From a checkpoint of a small mixture-of-experts model trained on Wikipedia: 2 picks a token.
Below are experts of layer 5 (counted from 0) of a mixture-of-experts language model. Rows are named router (the router's row for the expert), gate (a neuron's input weights, with its number), up (a neuron's input weights, with its number) and show model dimensions 64-127. Each number is 50 + 12 x the weight over its row's rms, rounded and kept within 0 to 99.
After each expert's rows: "mostly gets" lists some tokens that are sent to it at least half of the time. This comes from a sample of Wikipedia text that the model never trained on.

# expert 3
router:61 58 50 52 41 59 59 39 55 51 36 61 49 48 25 31 60 51 48 56 72 59 57 32 35 54 59 65 31 52 51 42 40 54 40 50 59 54 66 47 50 16 67 25 31 49 42 42 26 53 46 30 38 48 45 51 81 64 59 35 51 29 39 46
gate17:61 58 66 48 73 55 36 52 59 51 54 58 45 56 33 51 49 57 68 20 47 59 48 56 49 53 73 48 41 36 47 36 51 52 46 30 50 43 41 49 28 21 51 74 32 34 42 39 49 44 59 62 60 54 44 43 49 65 64 40 48 34 42 29
up17:48 38 52 60 53 49 38 68 27 54 62 20 51 39 38 60 53 42 78 63 42 58 56 76 54 63 49 62 45 32 74 69 61 63 40 50 30 52 56 49 42 43 48 67 66 45 56 68 22 65 59 53 55 28 53 63 48 49 68 52 30 51 52 49
gate18:61 46 57 62 30 55 57 48 63 55 56 40 47 53 36 47 39 44 73 38 55 54 40 54 39 51 17 59 60 67 40 46 44 47 37 48 51 56 61 73 32 41 42 31 63 38 58 39 46 55 70 63 67 42 57 47 49 51 43 41 41 46 21 31
up18:49 50 67 28 42 64 42 61 40 57 42 59 46 62 28 70 72 41 59 46 48 50 45 65 41 64 39 48 56 48 46 76 40 34 46 52 56 44 55 56 49 69 61 45 45 47 66 32 76 64 27 56 65 48 40 55 55 53 37 72 35 31 55 73
mostly gets: "5", " 0", " 3", "4", "2", " 6"

# expert 5
router:46 19 41 58 57 50 56 51 39 56 51 53 57 37 42 56 45 50 46 52 46 58 51 65 80 27 45 46 48 45 60 43 49 47 49 38 50 51 41 39 55 68 48 46 69 57 66 81 55 65 38 47 53 44 58 47 55 18 47 44 71 52 39 54
gate17:52 38 40 57 60 52 46 55 62 47 47 54 51 43 38 54 57 57 75 40 51 34 45 60 65 47 46 78 51 34 37 48 47 45 32 44 32 36 50 43 40 62 18 60 55 49 52 36 79 45 37 55 35 58 37 50 57 41 63 49 59 69 32 41
up17:28 55 73 72 43 60 38 49 66 49 49 70 51 32 55 62 52 63 30 47 62 43 57 33 29 45 36 41 29 32 55 62 52 56 49 54 55 53 40 48 41 41 54 54 59 27 54 34 50 33 54 42 42 52 51 44 46 40 55 54 35 29 43 62
gate18:52 57 53 32 30 34 48 48 57 51 53 55 47 39 60 65 64 49 77 28 24 41 57 56 88 39 33 57 72 58 54 61 42 59 46 48 49 46 57 53 33 47 71 15 53 51 47 52 43 33 63 33 44 47 33 49 51 48 35 39 51 62 67 51
up18:29 69 40 49 41 56 37 56 27 47 60 44 52 40 57 47 57 44 61 41 56 36 36 56 52 04 41 35 69 40 53 68 41 49 32 64 59 60 44 31 60 37 64 45 40 49 33 54 48 38 42 54 46 51 68 63 50 58 31 61 50 54 39 59
mostly gets: " |", "\n", "|", ")", "==", ";"

# expert 1
router:44 54 47 55 59 47 46 67 47 48 42 29 50 49 41 30 50 63 64 40 32 63 54 47 47 40 42 58 61 38 41 48 36 52 32 49 55 69 37 47 44 66 56 54 49 36 52 70 57 62 50 44 73 41 56 41 39 65 46 53 33 32 57 59
gate0:47 60 40 56 43 46 29 47 49 50 43 42 56 47 69 47 81 52 61 53 59 47 53 73 43 33 60 45 68 68 37 75 56 50 69 62 48 48 48 54 40 49 42 58 58 38 49 67 52 45 52 47 50 59 58 47 38 46 41 45 49 59 43 54
up0:49 68 44 65 50 35 64 36 65 35 58 31 69 49 52 44 58 35 59 68 62 57 49 42 61 38 52 57 36 62 54 36 42 43 64 68 59 39 58 49 60 61 25 47 69 49 68 48 57 41 54 49 58 38 59 39 44 48 56 51 59 46 60 38
gate1:55 53 56 60 23 43 53 70 38 46 60 62 54 62 66 27 55 48 64 43 43 46 48 40 40 58 61 53 78 41 48 78 55 39 43 49 79 49 43 50 53 52 46 69 66 57 56 43 60 67 51 50 70 59 55 53 19 56 53 34 51 58 51 32
up1:58 61 59 70 71 57 60 62 51 43 57 51 55 44 33 64 48 67 27 62 32 53 80 42 49 47 34 47 54 47 34 54 42 35 27 52 39 52 67 53 59 61 41 33 32 53 52 39 52 49 59 30 56 35 53 64 53 41 56 43 39 57 41 34
mostly gets: " and", " was", " is", " as", " he", " or"

# expert 4
router:52 48 65 56 57 46 44 49 55 54 51 58 47 48 54 53 51 58 50 47 47 22 54 59 25 61 46 60 69 42 34 61 47 63 64 55 44 60 28 44 61 66 28 50 45 53 29 41 36 24 59 68 46 48 24 31 31 48 56 38 61 65 67 50
gate17:47 44 41 53 44 56 42 45 65 22 47 36 54 59 42 57 47 58 39 44 37 36 65 58 46 78 71 46 64 51 54 52 32 60 67 66 46 56 28 51 79 70 43 65 52 35 58 48 35 68 55 50 35 40 43 65 51 44 43 54 61 52 54 48
up17:54 63 43 54 54 38 37 42 33 60 50 45 55 67 41 29 39 31 36 45 48 62 60 46 60 34 45 53 44 43 37 75 56 45 55 54 46 55 68 43 59 47 58 52 72 58 69 49 14 44 61 66 40 42 58 43 36 59 60 53 34 55 71 59
gate18:57 47 47 45 59 47 36 48 53 59 48 70 46 50 51 54 31 38 64 50 46 13 40 26 51 56 31 50 62 61 50 60 46 72 45 55 53 44 33 14 56 57 45 46 56 37 49 46 42 31 40 65 33 47 56 64 40 51 46 57 49 58 64 64
up18:52 74 68 51 47 55 59 34 57 36 42 51 38 39 41 53 61 59 50 53 32 42 52 48 55 44 43 49 42 49 60 48 47 64 55 35 50 46 46 48 48 65 68 38 62 58 55 43 53 37 53 52 35 45 16 61 42 44 51 65 36 63 53 64
mostly gets: " the", " The", " a", "The", " an", " his"

# expert 0
router:50 36 47 62 37 52 40 48 60 64 52 42 47 51 77 49 43 38 66 48 62 54 53 47 60 56 61 38 69 51 42 28 59 48 47 47 54 52 64 54 29 43 52 42 41 69 52 28 68 62 36 42 61 78 58 50 24 60 39 52 58 67 57 52
gate0:39 66 55 31 62 30 67 36 34 67 39 57 52 36 53 62 46 52 45 58 40 37 61 55 56 61 63 54 67 32 61 45 36 67 31 68 52 53 86 44 49 44 33 54 35 58 50 47 55 67 45 76 63 53 35 52 28 53 37 48 33 29 68 52
up0:66 37 70 46 69 32 44 39 55 54 53 59 50 66 35 43 43 58 52 28 45 25 58 47 57 30 70 57 54 46 37 58 59 45 43 52 47 41 51 43 41 37 40 57 51 43 49 48 28 53 30 73 52 41 74 54 59 62 30 23 54 19 55 68
gate1:44 43 51 41 45 36 68 60 46 65 59 33 51 60 53 38 66 44 46 48 73 51 68 35 78 47 79 36 61 50 32 42 29 62 46 38 73 52 40 45 53 33 40 49 60 49 48 57 48 47 26 51 48 57 41 63 28 39 59 54 26 38 64 52
up1:45 51 45 61 60 65 40 47 44 50 43 49 63 49 48 36 43 48 52 56 49 61 48 74 42 50 53 63 67 47 39 48 46 64 60 53 59 48 36 76 56 50 32 38 39 32 64 43 51 63 27 59 32 54 20 51 58 53 36 44 45 46 53 51
mostly gets: " L", " P", " C", " W", " N", " K"

# expert 6
router:20 57 60 41 49 56 60 37 37 45 82 72 49 55 27 67 45 55 37 44 36 50 43 42 54 72 49 46 34 43 58 59 58 50 61 48 46 44 58 39 75 42 64 68 58 43 61 52 69 64 62 52 52 29 57 52 61 40 50 58 53 64 43 48
gate0:49 61 46 33 44 68 30 52 67 45 66 54 37 53 42 68 34 63 64 61 49 38 39 36 64 62 45 49 45 40 48 42 62 72 40 62 70 55 69 36 48 47 45 41 73 57 33 33 62 44 50 44 67 39 36 64 49 51 36 53 40 57 48 58
up0:58 68 53 53 58 42 55 51 58 18 50 44 69 35 53 45 38 69 46 35 47 47 56 33 46 52 59 51 45 50 38 38 54 67 54 69 45 53 34 55 38 44 45 38 53 58 36 28 56 52 38 48 44 76 38 56 49 57 61 49 57 39 50 49
gate1:42 63 63 33 35 49 59 42 49 25 53 71 40 52 56 57 29 53 53 57 26 51 32 35 53 64 44 34 36 58 31 46 57 64 48 64 65 57 41 40 21 53 56 48 45 34 44 52 47 50 40 35 67 78 69 64 52 25 32 51 39 30 44 50
up1:38 60 63 51 48 57 40 69 54 46 58 36 48 36 51 78 29 47 47 73 39 34 58 52 46 73 43 52 40 55 46 39 55 53 52 57 65 47 56 44 49 34 55 50 68 70 47 64 45 51 62 49 69 66 75 56 46 54 79 47 36 65 49 49
mostly gets: " s", " f", " un", " out", " up", " re"

# expert 2
router:66 63 49 33 67 32 40 58 53 57 43 47 47 57 47 64 56 58 38 52 37 59 53 81 42 52 44 55 36 78 62 72 38 34 62 48 53 41 51 74 50 53 42 59 50 26 55 62 52 33 46 68 56 45 52 57 57 47 56 57 37 31 28 53
gate0:77 51 61 61 57 55 25 70 62 39 39 43 66 56 42 36 47 30 77 47 34 44 70 35 37 53 43 55 48 66 42 63 39 50 54 43 31 49 48 60 53 40 43 71 57 44 33 43 46 26 50 75 58 50 36 59 37 40 35 29 45 55 40 38
up0:72 51 46 69 51 42 56 48 64 39 62 48 60 52 56 64 74 41 55 65 51 53 57 60 57 52 58 44 48 55 46 43 55 61 40 57 45 56 42 31 50 29 59 66 84 73 49 48 55 46 57 45 83 34 56 43 53 59 65 31 40 32 31 72
gate1:49 52 60 48 46 85 51 58 51 67 53 41 47 50 56 54 64 41 47 48 54 43 52 55 72 66 72 49 42 30 43 57 40 45 49 38 50 42 33 36 47 63 69 60 50 44 59 55 54 35 37 63 57 80 46 74 63 37 46 49 51 49 42 62
up1:55 24 71 49 52 57 77 45 35 52 65 47 54 70 39 40 67 59 45 47 22 52 36 62 31 50 56 55 36 53 47 37 47 54 61 39 45 52 44 63 63 56 68 71 33 53 52 47 41 68 39 39 67 54 60 57 61 38 44 46 61 50 46 11
mostly gets: "ina", " York", " David", "ino", "son", "ana"

# expert 7
router:51 56 44 55 46 44 67 25 30 38 44 57 54 54 74 46 33 40 65 60 67 56 50 59 54 61 44 46 47 33 45 62 58 49 64 54 44 30 49 53 26 50 35 44 72 57 32 38 53 43 66 56 48 49 39 61 64 64 46 36 52 65 74 68
gate0:54 74 38 37 56 37 37 52 67 21 64 42 45 53 58 48 55 42 52 45 53 49 54 47 70 52 49 75 66 35 60 58 36 49 59 52 24 37 66 64 33 49 40 62 64 57 40 55 54 40 59 44 31 41 38 53 43 59 52 60 56 37 74 62
up0:53 53 33 64 59 49 42 25 41 54 45 43 50 52 24 52 45 51 44 42 42 54 38 55 43 38 63 45 31 48 66 46 69 44 54 70 48 46 49 45 55 46 61 35 65 65 60 47 65 58 39 32 40 60 53 46 41 37 40 36 60 37 57 65
gate1:63 68 54 62 49 69 42 47 36 50 42 35 32 33 64 62 52 42 59 35 54 58 53 30 49 55 37 74 53 52 52 56 64 28 46 56 41 50 83 54 47 38 38 57 59 55 48 48 51 64 72 71 71 56 31 62 54 61 52 49 53 27 59 50
up1:45 44 41 35 62 47 48 82 52 33 62 65 53 58 41 75 30 37 56 67 32 65 72 66 34 54 32 42 40 55 45 35 52 55 54 65 47 40 53 43 53 56 59 35 39 72 40 48 44 45 51 60 32 49 62 65 48 50 43 66 53 49 63 49
mostly gets: " of", " in", " with", " for", " from", " In"